Below are experts of layer 3 (counted from 0) of a mixture-of-experts language model. Rows are named router (the router's row for the expert), down (a neuron's output weights, with its number) and show model dimensions 80-159. Each number is 500 + 25 x the weight over its row's rms, rounded and kept within 0 to 999. Numbers have three digits each.
Before each expert's rows: "comes before" lists some tokens at least twice as common just after its tokens as in all text. This comes from a sample of Wikipedia text that the model never trained on. Tokens count by the router's weight.

# expert 4
comes before: "9", "1", "0", "2", "8", "st"
router:441517480512498486496493508505503525491523507509469490482526529514478476457538520514553435514513475480499527479521478494445532522482481502496533543520514498471494549488522481493482529492537508521511476482521520533478517470521493525534499485
down0:473520511499512528513534500463557479528472523463505477475510516467535497540489482578484508480501472504511489502500452472440517506483492510511497526507502515488478490508515544479534535487525513446481488475498498497520528507535518514486539490
down1:530530517504482509478515505517480540531517471477477477489550469434492441506482467498508521476528463500475487508520490561518538515461493472477502486501525485517467498510497513486518477485473490505502497511535514514490487480479520521519494486
down2:517471513481514460511490487490499495520501472515538437526485491468474560547504467570507484494491459478496522549515526496485443552501478498489501483512498532464519519521480490491516506497511504478545513519491477479486457496502497437494489489
down3:538481532524450545491482491449487480498452530541492529463458469464485470536497514493495501494504496511522517495503506499515518492488480513460496470488484535505519510490489514536533509472483481484493485483529536498499477503457497498466508495
down4:479506521477543506530462465507452487500494555496449494462523541542477546514494501498511514500502451492516473487519503490482535530520507533514501516466467500526525531494485496482524498538486501506532512477548461496501501509501493546525534500
down5:515526514494453490480487489480494516514538510453490538554504482526459451471503481465529500473476527459515455533487526489496515477554491474479490510469493483481507511501490501458497538493491538492528525505501477482472496489500504474540477547
down6:489541510513455491494525463477496504456523461556510489472526524517510491462467484511490509483496477510511493470546491496502529514467482439499527489501509514444462489550500487438505529513461552489514478504533496513478524449535476522474492496
down7:501468496494527530515534494505560488530506451484503491470544521509529501487490492546508490510481453489537518478488464501487486495480504466490516534496485494528514517525520471482513504517481524504540524538499517498504526512495496497493501463
down8:472461518468512510532459486487478533517489502492494523536470482529543542496481511485540500490466504500513499534479462566548533518512505513524513537515461515549480490520534492475510517551521507546565537561536488456500488469473481501497489511
down9:513461482492503507517543532469478514506510500493485522485503483508477520484510517453497471466473517491530499529491517488510517478462511522480539499479523516411499462504510489544460486495508477478483503481508514545505519490485531554476500505
down10:495484481471488522485505545489491520513469487512494515503472511488490510495448487495486539501564512484486521504481476507514500524467489490505494514471502470538458515486531487520498491476491491539467523481536516550495483489489520516524479559
down11:507548512523543518552512525509492504514519497516507489535548526495532497469499501473443511537510506534525453527482509496504473528490516477476490486537517523487500501507448521523481489534555514505531486506461485529494485498484490494493497497
down12:519513464466523475485461536457521523481518535526464508511499495513520455484489497514516458472493547460513512536484454488520510515483508537521530533515532477477460487497496506502494516525473468490472493525498509514496498524508485480480506544
down13:494456547485548509505496488489499547485489475493485492473483467533472486470516483468488497475468496507507518518515490463535539503487510488538496501546502506523508495443526550494491544487457505535483486474534464485493503528531508507504501497
down14:466499518503528493465480481508515486524477460467558491539487501554536516494511513562453503528490483509520468496483521529489568529499498480477479488508466500530479507495453517494524540538534482511515512505500480475465517460492463501504503502
down15:474512461417490536495469509497463477509527492510472525490514547508489498508500402486495514537490469469538471489478475482486511501500531493478535498473475488518518534511462457503512455508522486524503481497420481506499516499527492526450509479
down16:465514529512500494525490509532522522510473495497528510490500509551518543442509496492461500523452533496530471516520482491519525481454547521506520478477517463535517519509535480484503478529540516488536530482495503497501488501471499508495559563
down17:478455488486520529486507526466444483552485500500485486489525493511469497498500505510494465502493458442520471510541524522415528509482462524506497516526477522498475519492505529468560493502540504561479501494533499494528508500518475477521508459
down18:486509526457539473488510476513488520493530471459510496516479508504494538501496503502480457513458476480542517508538517466502483516491464518542517515490543539458505522534517529534525524501521510480516511585507507487523491516490473461428464464
down19:478485506502508523485470465506512491494484493497507483497460544516492499523510486494484495453528518490490474499491552483487528518492497513525486489497509530478475486491517442476529555538505546537479561495473498504486487482511492453499470495
down20:501498490480464525478489525519565478485526481512502465480497517526506480464478458473477506549519509522495500503508504520458524535479541519482485487502478511511506508478489466532529540581467504515546518509490516497556467487527495510502465505
down21:469515492478515529490520509460520492446473507487512482480512487504537518491526495473446496508459501518523509485480533490516478488514491491529486529499490446462484479481470493550501492521554516519502530507506553482504485499483458513444504466

# expert 2
comes before: " |", ",", ".", ")", " (", " first"
router:478490477527500515494508513466464520473480540492466492447537508482519466489489486534488457489501503485491549483515520524494516513473482466503466496513482500499450481480494539503486513499549475499498546488525551511507500501486504533516490516
down0:480479496498488551504546489486494518541488441469531521494492491500500516503507493441466506484506448492513520468476534496529534493506542459495462551519483548540486535533532507488519525507480480485531506548499557486505526477495493524533489510
down1:495526500520496515531478500484505522475502487500503500524475512478541508470489498491513514492468494515488465493491535525544531501464505544480485530490538545523496576531527502508524494468484503519490541496487498532465502518452493440519512489
down2:501431456463516512489487532542520518504523488515498441492489482496498499476518465536496481514499472465495485538536489504470514504510517499474511462494479488470492509490493476500492528502538511528486489554516489462535505516521481504503479516
down3:462522468493527510502519488518496481487488489546490484493457510470513515504582526522523486512452490530572476512450526459500508499531475524463534501508498496487559543539505480509451453446503485483504456503533525466516487469487464510530458493
down4:501528515450505488492500503521478493516509497504495497477498509517458430501487484498501519518537470495507466536524501507504498506522515526479511511524465493492486458501490494517523504454485524506510485472498500493512491479512469497521513508
down5:472498500480489500478480490482506521475493471519492479453469513507458455486472502544556515541484501538534505458537514538489500496503492488561564542534539526535469488495465497503522503517483491539522532523468531534509502504482506503463560467
down6:495512514468489470457487483521547523497462476477502482492492568476492480532453511529463487498529492535555473473487524445499531476525504494484476504533519501493550500495517499489488507537454515507505502501494521510484528476497507512463467495
down7:472485443470501472491493543484527473473504505505518519511456505515476533522490530471563520487474511485553501515492499469477552543492506505472464489435523482518537520489516506516467471525487516481536519555524523512532483480494507513524512520
down8:514511430512512504534474493488500496490498510505471518461512506429508473496506507477520453466501548507549537527497490491474504480507524513503491496491503473512497486478512523504513470514494494489513489490497544512505455493511471473519508521
down9:504478506498530503518522491491485509479496531525491537475463498523489515527509495543488503499505533524511522466493465485559523467510519548503527483451528514483526480496537490489452498473521493516511497509503519528482518442525524504499518494
down10:498498521481510518509478498531464464497509493478527493542510477456479481511480528539483534516495504498495499533459505477533495508542467526496478503516494485509475491446522492505522483474494513516543496474524478500495507500442483511475506457
down11:531482467525509513476478534478513525462497510480472460499528538474481515479507528511507511469500515500485472497517483524480443525489487485498483520498481500505453549463499522475508507528500492482447519494506491476477515510496524490540510493
down12:530515466463532466506514498510499488487499518482508493496489514533492521459493511491495486529452466522493490488473530452473515451511502543535516491468511444505496469459476516509451477496475510520502458492500474487523531519509491486476556485
down13:489519519469522510477517464497527493490512495490536492518508534546506444516477435564522495527528500510503526497508497485487530520499504508514490522486495466514483529487500513480504486555518492504475533480485465430497464461524493523534442560
down14:516535502488480507497444544526474486508505494498506533520502526483485521527507518551518513539483481490535492533500577452485495485485542498528536545530475525527484476525486490492506529490526492494491447491496490505480515484497473520499518515
down15:494494494495484544473465463525488502510536533492536505522479523516512514491491503508515464541503502471527508454496488527495485549459519439451501519502509534475503491510495500534526566470511490489493527486524498485500496467481473484479466494
down16:509485509493554510534499515516491484484510542526505527520477515505486472489487506520512511501527508499523535492486445454513491528516500464503491486490491514529503458502537510516520496514536509473505499462497505480524513498513487513482495522
down17:524445518492470492562471535484545499475495496473495514491498472495493458534447538525484445521471479471495508531544538495492478497500515468448492425519497514543478485527463454506509459485481503556512488497512544498518537527521495504465514485
down18:520517519506484502514531487501504522546512478462541497495491511498510525471519448481498510493532487507509496455522517501484488524507520475448541485504534555488544512535489471529464513485531502556508506534468494445503505536504478510491491476
down19:514504537566507496515515539547529460504540507466503488463483509469490474515466539466529517503529480484496515491526542528492484490503494510500485471509487437486509480481503471522533507538524518511473548465539501511510528535529520515459528484
down20:519488495500457506522521475484502545510514500460516507441473511484487505477492511497504500479490481512524523518529469492505519469498561506529498507448479475496494482470499544460520496550538424478502482482509519466529503514510481523489511487
down21:528465480510499494515454477449468486441478536530550526467496471522501473525524534503536503494475484517494507484509454517497507545512507513495507475496522541515495530490490472495531515499514471504501497497490516476498488505508493487518498472

# expert 1
comes before: "0", "1", " The", "8", "9", "2"
router:489536528511510502496477493484518529510511529496494468510518497472509485502512513491506513508482505496516515501515529532524508504494498448528513499520470514472517523518547482487483534514519512533465474457524563522492533482465513524532494507
down0:494488492479465506505518487481485524508497454487472511455511514473509521511541474489486492488505513504489497507499507506444513519479480533501527547509508515544502520539479524498507516492508470516543477481510532492446460465510486509485488476
down1:492412544469468492554528543497505494538494483512530532485461490515525456498479500515500509584484534540485497494509484511493480497458484517519514430501510480505514476486484497521504436474496455465493488497481522534476486514489515532488513510
down2:506475502520490493511525531475500508495546508524476529533470526506520484456519480485511490507525531513491484454543472541461484441490454467516542529573499466512489494506487483481461491508512520504492479485492438488478499465517534537506473491
down3:501504467512475470489484521536472504507533490533480530492538482472504434519484483490481484507547542552497500497500513510506549523517485524464491488507533441524487495501517540498520520529469468552495505520530535512474531474516534511476496459
down4:492511486481508513507542500522453492530474484486507495523432513496537510491475488500507483491467544503487480531451466502532513508520479484498481495496481493497490490488471485504503503479505465473471476512482481475488515485533483464498526481
down5:508525504512531459509459487485488537469474532487479499432457465463561537530507491473496465487484504542490510499509471502494492507554486515529517543507553542495528519507520457482529502526490459486495479483465494537511516515512526508487491505
down6:480467460482509467499499541496496492477511495511543515460451548528511524459504503520499518492485508508501492433481481476471477517518505528518535487508555483478532519454520536504498497506513486453554491501468522472494462537554502475488493519
down7:466503466473469498490501483546463506485473510486509516494525494493486491496517474514510474502528503532521504511553491506531492502508494540475522445486564552485486474480512538494537486477510488500539464464493492486538512507504492510450528480
down8:528531496529465510491470508502500472494550466507496471527489534509494451486486516485509525492531520492445567544537530518546473498529477537505477490483515542494481481519497492492440518509456560485508513529530486515495544472535515507491501493
down9:446516501489483534480491496517490517556500525479478501514492475498502488516472444481494519499461453487508524519480509458507525470507496491501524526523457527496486524462516558527467508549473480473472549508444440535499517537493520485475487495
down10:450497458520486462507546548492488506488536502462491471469523476449495480481516465479502483508523519526481471507496492495527499506476476508473514511502545515500464511513486519528513495505534453524490486487520508512530508494473553527453493509
down11:482470494503517528502489493532527524489542453514492497484503497521499501478496578493470509525551504510494503515471480427526466518509497506469467464498514515509532524492466505481499505466455550532505553501518505510540455447492559469508522498
down12:495478508455534503514550538470552509502508513472537503554515514497494477482448551497511558555507497539498489505451510445509473480562472508486482473527517519484483488540440485513517495500541535523513495526514513488461505480471510542506474501
down13:466513493484491501485514483498508504520503494466493501532485535488526488493457486503535519509508501508505464507481534511501508526491560460502493517498489486485501521470482470446578522457495497527536519494476509484527483469497492472509485532
down14:459474493482493446525508544482515498476521555499506478502541486475486446519496513508511511504512496527497462490499500467528518486503502525483522518498530511479496499507525525525473514508554484527497490472508492516472536504503536507445528487
down15:478474473548488518531457533503493466529454490515558546467504477511507528526534480518531520521482518513497523539482466480509493471513529556526506500529536494536474468524487510491541541494451485492515554484495517532541476509519529501479533452
down16:487462512485529497476532512535438487518493525486504506504535497473503461513472485507464481478498510485532461494559453525524493514507561501542518521507500475507507539470563527483475519541525524473531505463508466463583524544513519488466501485
down17:501507518507474515501475519469497490507541514484472500515502501520497498530506548505495535470478547487528474502518507531519522503507493490494515471477502512439544496460508518500498518500544523498501480541477494511488510482511504464490496536
down18:484554478504510517481536503501480457525507458509448518476516562504498512500470523483507492512526521538502503448486465489489448524544539435476506487518460483518505510508508475500477479532506502509472493506511500468484499479407518522512507507
down19:497499506516490467507528483552523518495464517493557479505525513471538489527441477513494471552501475473496475517492511511553550492542514509504547545487497460476530487530514565450529518492487495500495465525505484517513504513520491525509474561
down20:483504499484465497531509527499570489493526510491488484539464534472469500502505493497504522503469506440434504468511505522510512463503546527474492468494524487440525480522529461506550471519515564503555490473433539548509529496527456498511497526
down21:505528501541458488518505533496514538484533497526512456468456490501453487529478503529522500488504503518480499496547497470506472467509501501491484464502492516547460562454436486498509511474506515476496550488503521481495524505471522541496488529

# expert 8
comes before: " ", "\n", " the", " S", " B", " P"
router:500510546481526487517490484485485514499462506476478482496530560490512447505476530529516518521513522514495489478515496491486504479497502451478498510519488515489473483525518521527495531446555495516488501464544525480450518504452502513484502511
down0:464528492457520517467521477558530486505448466499482469508516516523490506498440523509452542457524505531467476514451503530530472506489524454489538533529505486483513473497488474526487488429485498563496468521524505476495515514494533518454527501
down1:523492472497493497519467527479491484511563518495519519505501498490513538432493513453519546515495533481495479521489492476503506484471479477487505455496526473500527506497491446486488469490487485489519520483504492533505476474542495530466513502
down2:503544536526528482479482469492543477514502468512469528489489544505448460536432492514501496555476500502497479516497488504463538521510539469504500503502456515469490483517474540540527481485516502471516488451502472487488533515540515506463539508
down3:507466525501508491531509477493481490462461490550513519546478462538482526486520471539532450540525511515522506521511454513472541526534555572482523527490509541518478501436513489523494544508500534509468507488489517504467534501497471530508494500
down4:495518482542484527507468496537498467480500560484503459514522491471501531512518502526495535543518496493529515503474498520532470508493506487525459474479514514467528489510499521514491491480542495533518491521451493497475486522472512491491496481
down5:495510489490519515542488462489489491490527496502472446549524490481454504519489475504498538551490507479533513528517488532488508510444524471487483452493497484494506498533527506492493448481518500505482516501487483541523477449515530504509527513
down6:529515509495501542474529458471504466509452460472450520496542513477498521529489538498523483470474482514557493499500458512506526487476558471545507525487466520506487493484476514515542505512501481473480498461489506494491491496454482473541457525
down7:469534521514496523509572532462473484477474488481519515535506497477481473545474477535562470445482506478532518497486499463511545467490512484470504484500484471472507500450523503497485520468523531521487477505501518537444552497500501513495506500
down8:512506560513483506527525519488454462487466503507466516524489479554487540522467512491488506458525516482510523498457511474457483469509489461436506513494470492454470537490500521510458523519539510511492504497480459496527533514507536519511497489
down9:506546516500505519482508497506446530435504471466531471535553473415468493518482528532507529475499471509486495496500488462494492489510500554519523513499532492480477524509524512506484469506539511520505535513515498520463496496531476510546495524
down10:522436491539505492512525481482514522507477520488483506512527455514462530489499502513525525521498487541518469532472545511496483486495564503475481455484506488545501503521480492456491460466551486534521467474513524461452481529503542497542508486
down11:498516503511493507462523436491456493552471474449445465497543504475475547496546507542496519503507455470513469520506508498478511496491555520525504492493482479507478482525471475476505511461462462493516503533504473464494512490468528485469522446
down12:485508523490522516482488514467504498485535564510525542512547452543549479499530480517497503507491512476455526503525515496479496514490486524493545520526525509497497522524494513538467501505530564489445493509500509497468522496512477511541502507
down13:448488492515508476532516492518484506504510472506494508494501474509476483478553523452519456528509467483500508482496475531485512492490485504524472505454463499492492530507515460496509531513532517517488479520561481530460514480514448501491477536
down14:512572541472479530466532518499499495504467530493518483463480533452532514534526536532488476453525489476512479530539499492498492498502465485508572474493490533501467506512490474479500469497485495488506505468507518494546474469469475476521466513
down15:485500485468482486517485526512519548543502507500477509492511508485499496521472484501487526490506527557514517500464504515481495459502574504485511506507512507529481493484498528469516533507508499523500501494478520463476510456527507479515463480
down16:565529483488534517483537515517498494507495494508486567505495463493516522554534472481473481505494470469529514496528479521469490511511474512534493500535446522495505521479501481462536470518498496472554509527479509516498505560501461481466502449
down17:474462490513512503513497520545521488451501523544489496509489514437501438559450490479502512527489486507485515494538534481559472470497524539519496489489481496458526485478485547495466446529484503491501496515524426517480493485515474521511492488
down18:478520498538555525512555560515460513496487495528478473487545467512482479511500500547472492488490488449506499503501473544487518517522497496498504495463509485489465510485478473497489488511511551467465523494487460535513539486494548457528506486
down19:498460478486470480522538541501486493502512530499532531503533514493510515466476492493487517492521520497499505525479478506452502508536453503529512508503508501515523519554502513503545566488480521458546492501511533542489531522524535549520533538
down20:482497515533533540535477490492530480498509512467526458472494490453475444488459556503521500515539484505505473512507480531530485449494514485504429497483466532508521458497482542494534458493501484525531455510517508520461501502485492527501542495
down21:493516443477511522493521479504497528515509447500528515534476508509443527482507501469513514503576478497495506526467468533483475536510500527474499488490455549512544513499466482502544488503497516488505515529448503496534485503486474521520494521

# expert 6
comes before: " |", " ", "1", "0", "3", "2"
router:483486471537487469510498521513481488496496477499488509493488512496507505497514527534508481492561478532528524497539522500485501506475493514502511497510541503477496508486513558485514514514531468465482505475521568514475474495501500546515513564
down0:505527490507542518512484542480501478466495510521498518493514467485489484469486476506488500483496456514505527522521497517509506488525559545450468468501508580488457520525536491544468485489519527520508536502527522514480542523477510508479501501
down1:524487483501506469509476522506485501534498524529472497513499505464475474530438533513538468494528505502532480512516460492476480524522540529511531405496476467515448483521484451525485454539527507515526500491500481495453510493501505520472488512
down2:503497487509493509531537540439481476468500505485439525534501518515499508474461458485508506501517514508510484475498504515504468479509486509494462499509444497501489487512532495545533526486537496467508511495513467471470495528501516519535474537
down3:503479491510487480496462471506476495496502448508467485503477515529525489512543492490473523522512494522534495467527477521497505534472500458510483475497461507476491524467481496507543496521479472496497522481503494555537505518498546494491535504
down4:455475510511519498472519515523486513469486493518505467538471486543509484489537509501473507472500531422504504521541501481492555509550517543521534510519529478524498506502480512506521540499480514441506487524516530498527501505507476488484515505
down5:460475501497545469481491468509488546493490510534488506521508514522482440491509482476508481486516497519500498503535495547471536479518472475481484488496517455488539536502464531521491498483511527491531495539513509539485545484535553487507548464
down6:523479515518496485515498509487509453505494538474495533477460471488476485498474516486466488507493468549497446527536527500478537523482526507438497501493477499517514485490530530518504494479505511482519459462516483478447499479527512505519455517
down7:520557521513467491469538465510462470525501522478484542472482521501507540542494461479530459453459525507497512473463502444533545508520510501489475477517473500472497503483467507504479517514497502459487498469481467530515524466464480481542477470
down8:539524491517494495451476501545467479532541496502533466499515506518517488498496486469499492549557489502494498503464502526550494453513469517459479436510490480493558455514469511463508485489486490506505515488490516498509479525507436451535563483
down9:518490466480548465497503474487516503485473527499502522475513497481482467485505476493550468487488519485491480552496540497504532467464519474498446506480486540486531486473519493494558499470520473495502497484497501465543463465510504541520499483
down10:500466474504495511508509494533497478534483459541487472484522503494497472478460519512524488491474513484513478491533446510505531490538464474534504511515445512537498528502495470491545511501503507481522456500517480532497535488454511535470508517
down11:510510486525529493495553501494486509503534503513500510530495485497511486548506483495477525507535455533467505543543529479532520515500493517475509486496473511509506459520497513496527501496475513487486491478498477524481521499416494538536518514
down12:491518487447505509508509473506512481479509492504477494521514557530508502503497519480512501514469484474475527466498483524502474472519470483474485473503476493483503465492528528456496486494484464516476537519503433524531478532531504475518493509
down13:480506478501512487517485517494520538500521525480500492510522523480516492503498505489513516505514485477479486535494486564488567537507498486492511537542468477488489536522514482529494510545545488475488518470503490521497566466533525515476494495
down14:517457510502472490501487439471524478496468468506459494471488513520499519514537549482505446525510507526534496483511512502472521499468505479484471482490531460484545479504483481442480519508497497518522513499481527480522452464514544495559549504
down15:488485465480536499535491548546490515497495493521471528517524497503519508501535463548496502504535521531509499450513492497535455488496556521498550483563540497541495463496466516521508504519538484521519512507505514488477477522526497520490493457
down16:513485480519532528505495477503505475519524511511511488475504511499503457533520509514496549496480508494482526500575487553493507511533540452523504496473500458457482496515516518471465485500515488522508465519500531516492463489502455502501508476
down17:480493485501488449487483491504499511478466517517471487536508514521473476493517517527497480494529509488498514462488479539513476513505488549538456504518497499522528510525475516505503482478506534489511504492500485434465491463525539499481478487
down18:508489539486533524539514502517510515533524514496496505525522541455536483506470534524477521493508530488550506470501476461525509476504509529548535530477508470517509533503537518499496457541546493513528524539478476516513517493539499512477489593
down19:505531510479510457489519531480445504451515487567490508524501524469509465520516510504457488549499462532497493555499494440484530472527512490522531505499511480468485457498499490499521514479505485507497486467519475520518513545486519524465527511
down20:505484521474522498514529551474499516457521518511499479509482501455489469499489540496536477435469507502463535476510529491527496447504498439506483476541499526472484450515483487548500497461511545535452525485505500529444475526500532497508512488
down21:547473490526488487483476518515511545531516480474544480512493457500494536521509508500556489513511524545473463514529487548498507478475494475486477472522497511510525501507505483467498504506530464499501491505496499540474509519494483497479496512

# expert 7
comes before: "\n", "|", "-", "==", "The", "==="
router:464477491521514511467475527504473488461522543484470479478499520482522485472513534476502479490536464498522476477502495531471539538525459507508487545511514524479513543523551495536510531523541506488507518472537519535471520470490483547478485491
down0:533463527509437512485507497519479470525486497493539501490520481459522494498578509510504537476505527514499508469519496478506482503498477502517483473504483445546497490491520460482503511519527495540512528466504530483514470541497511505495483454
down1:548491442471463517456520539575512463507496524501517511518506479517474537487479493500495496515533500506501543510494479516495481465500478519494491533491539486520503507513528499457496539484473520517503503515462523536500499454513508489535508514
down2:496518499516439529496488456501486524526502478512523478485474466478445453480501502493546532501524443493513509497520527527508459502490461524491474499485465480499496542464479502507478508487556487460514503482505488506514546488470480506497531472
down3:539527503409470441465548549520506498517514498494504491507481524504525520491478475478503520507493546492480514510520512515489489518477477481448498506460496483493476557482474462496493520474487491521519518494517472487528468505524530507515542490
down4:509460481503499494519491518489501500530444489491519502508466487516535509481468500485520489510507535468444515535489535537506514492523466514496435516495476486495488531530498508524469518539481519522479436501523484499482533470529473550496516487
down5:512474459520525503524517516503446495493493477481504558520479515497493528494515510545460479556523472520514522498504510488523522479482457496509492539507484462529484509473517471494494494516486477453497481494434490512501524506475531492503519491
down6:470495500528495513482476483528496515474504499519500484474537537478518548500499478493491479479507473510470552448454461485523503527520550503507482506441536530535528480547530536507482498477468536573542520472506510493560486498524495509477488496
down7:552540526499415535488479506425483502457515482523497499473515504487496497498532510513491492498478485521519520533518486519520478488486499471513470459502488475465530509512482485490444483462500465501485483482484530442509483517462503467495524497
down8:506483489481534540478504464538496505527458471509478520503507497505529492482515528477456463532520485469519516525502514516446508507507481521504495502517492489520476554500520556518500489481491465513545519487523479508515519483482495471490534458
down9:471490490492496476513537525517501446532470529529563506440505479537448505501496456505459527552485517480511481473508526500490510524505532516483501505515468460515496533482498478493512493466474548506511519507509526505479528485504537510475520471
down10:514478480552467535548538482509514498526518499516522499494482516469501522519453488519487506517503505527501478496499496505496485494505467472516510511452484501521458508480506505500462525484500469530496531481472497464563513507482497502490518508
down11:499488480478478454536518497522535487460457482496518491493464456501503560504493535499510450519468494468497522476530532520499530452495489551464471479507515477476511502489462469527471512490518562476522533527490506486503516522535510494432494534
down12:492469489491513532548463519563504470505487480473508508467505517506561532512524524519488531518503475479509474483492504469537514461501531510506498462475520458509520458438497530474525496513495489483530497573508478510420515510534519519494513486
down13:492502515485507493522519478501513517469479533529505503491497498554551446506514500517539443491484519497510504471489487508518523493525478501478506541522514496489492498526523489510489483476477515495518544527494533449496478509494473506494502505
down14:511452478511490460481511506484524472535434544534495513519515530478544519515475541502519444495509502500485517527453445473496484515476514498490548514526526488496585488493480480498504453465492495481524504502488519516518470511480503485458482533
down15:501501507469501492481497469480515515487508496475454484550457495498529506496565461516493514509474492523501525524512501504443475541502515484501480515505479506470481491546515512471522477486542522502499517485532516482481490518526498486491521533
down16:479494496503451478497482500557508515513480485467519479493535485500513513487520502519489489477505508520466516497531517527507489508538430482480504527527510505529483490489479523478509513442480517501478496501485528524482494486495535458518540494
down17:472502496505534499487479504474492449440510472519486508519493484433476515511457492533511510537459490509537467493472523478500503457468518506551532480505466480545498489537512498535454453536499507518515551510490499481536496491518463514498526497
down18:519520500498471491486485505461449474467468470489454468517534487489516487501499526491505471506509531505517541508505506533477493450472461464511521514495524491491482453466491502526495496505466516501488485474470516478499530484517523501488480548
down19:481477504520457510484540471483476503501492514517518510514483495497511481489438480509495444524515473537517542493481525492511498481497464573497505493532535491496479512471507542552500530525485538525498508498507507513470504499517467493494473534
down20:511518496480508532490523472492517510490546522494470519452484505478502485502544539480529534532488483505463506482494499503532471503499501518497497499438483521446502485539513451454542485538481518550482511522502489496508437531471533512478483508
down21:504508490497477508492453521528518470556493522493542511489522485495444473520462482545538487507460528475512473504518493495470452498564512440510540499526519476497455495534509471523514520546506506530491521494496534486525509481514490500509498536

# expert 11
comes before: " the", " a", " to", " in", " by", " that"
router:513544487533540481509477566463482509489516532497458521489543492524480496491528510508511433498494497472531543539523529516494526504495449495454512517495529483477484527515505483510482503495511495481495491504507518523487481494469510483561503516
down0:474492539513480502458484555514520481499511519497535462468519512469516521468455511525485494508508497510504453445478520495478452459499466524530532525503525472487488499492534500550519520532497517475493523547529485517515472510535522487488525489
down1:517514474503489465570474467475501496514516495484469492477469513528532486504472532469504479511503471504458516509550518508544539496503492489489510514527516554548493505510484497498448497509477510486498499526460482517499540471517500482475486534
down2:491498516498515481465462493496482540467514473497479470516477464473496484538467484518530493507489470485465496553530478525548489522497509447519471505554512510529511467451469553499529481508511487510478521454496503507481493512502500492478507479
down3:512514483492494482491496486525531501485483481482483490494467532520524473449505469495519480510515477513456482513537507567515570493458473537460504484511489501501511518487464522501468513515488541525520458519529460483519486443506478493465489515
down4:477478493529515520533518534522494498493504501479528477485492487467506535501534482481460498504550532557526483508487509476480488501561456512500511530491490489504474483501502490482457460482466490477515522460501514471486467503500523532544483476
down5:489539467489521492522548491577468471493495523529465487501501508460523486482497502472504469478514526501485484473524523493546549496489496556484513496520493527513498507476516479509499487506466555501476463502511461504492493464511536479478520489
down6:469499485527534475465523495490520497468493464510478490484505513509520502499483508465532504482502484416491538478478470562482457455531517480486511497468514525513547497535479523518492498531553494524492490484467488491482520517495488491521497508
down7:490507500526522435497457528521511476474502451501504519490459470470492482470497521483474488479485504470452493470499515537521485532493510512444492516531482482481505521460506496492450486508537528494522493463462480523507486485514465510437494460
down8:506477502528570491489537531496477502539495494483454481495513487515470515491450506505436508508475507477504474522552488511527531502530505505544518499477529495517500502533478503538512507505497537524490501504493478510530492478506563547512520463
down9:506544516473467471494519507514493496530480483469472489501500520468503481544457537502517499526481504517463520480521529498477490474519546494542476499455544463530495416502486525531470519529496522545509516486500498509487483512461532490543489539
down10:514511521515514540461466443515475518506477483474492542565502490528525499483518509523471486504515519513489511492441529488458493518466536466508473478503505480501495504454488488509460541535512499480519507463506478486518468480505447488481456527
down11:444506500493464496520563485480495500512505486500463459488479495472514536496538503467489550441504511517524478534476501505525479477505483517505515464499540521503448484492511507443511507446504537477485521529453490488496482535494468519507494542
down12:480483535490519498521471524484479489511517527485494493519475472468509505529487472517499580499517523454507500496485556482489542438499474478475502513462512471506527505531532516532487555487482519479516556458533507552517499534536499505520533522
down13:478542516489512539484473518550455515499459517473479486445522497491505527511479468526466513510521529512497498528525484511470528548503463542493541533497487475544456507489496483503491483491465564451507506559505483501509511498457464480482544472
down14:480488510518481502497494498480542517475537486492510477440520528507496449478461502512533494496466508527474500499577526450497476487500475500512503518471504443476512490505459541505465509509495519466473524555515517512462516523501571525539510493
down15:539530459511494513488520532534541516503505497492516495514567517491511455499526512481530502481546485505463474510494481479540530482507516512500525523505491498490565516504475487486475495466525505496505546473493516484459481484481522520509490523
down16:532507500469498484479465466511507529473495503489529490470516507483534527526510485528460490483473506499462485458528523493518548523494484478468461501458502458464489492492470517480512525539520470527519531533499493501523502510534519532535476532
down17:494523532528472499498506445494502487539505509505504520465496504495494456525499522485463529497538484481507467530509447485525489523479487458535518483469529516482508496487528521501515510519535491562480493496474507518530527505531513492475549459
down18:502498462518491479493450477516471495511516492477450519458472528527526455467511539505489468493487503466507502501528494503527525531519504496488478554494466488523493525559478520466516495518523533538488465457483478504496539463558522510467524501
down19:519468470511463542459562487508462516518505497499502494486501506511524465458522490497503496480532518503536509513506517497472520507487487513494475468473459500511462497556483490488460494479480571528509493513516514473519524486556499529449506485
down20:472518552486505534474465516498483497483505525462503523535492518546511526511517521496494525443482511468534525552513462501522480511511477460502528485475508476503478497503478485446452446487508474502486481520468456502508492458494487473531474537
down21:488505474510473484495523498515486499501529481536551512506500463504524460520488463508523471497511444515450505456474495505478506518509449549492459526506529463497488507473501490499469468494478499514480461485513484481473488535518493494497529536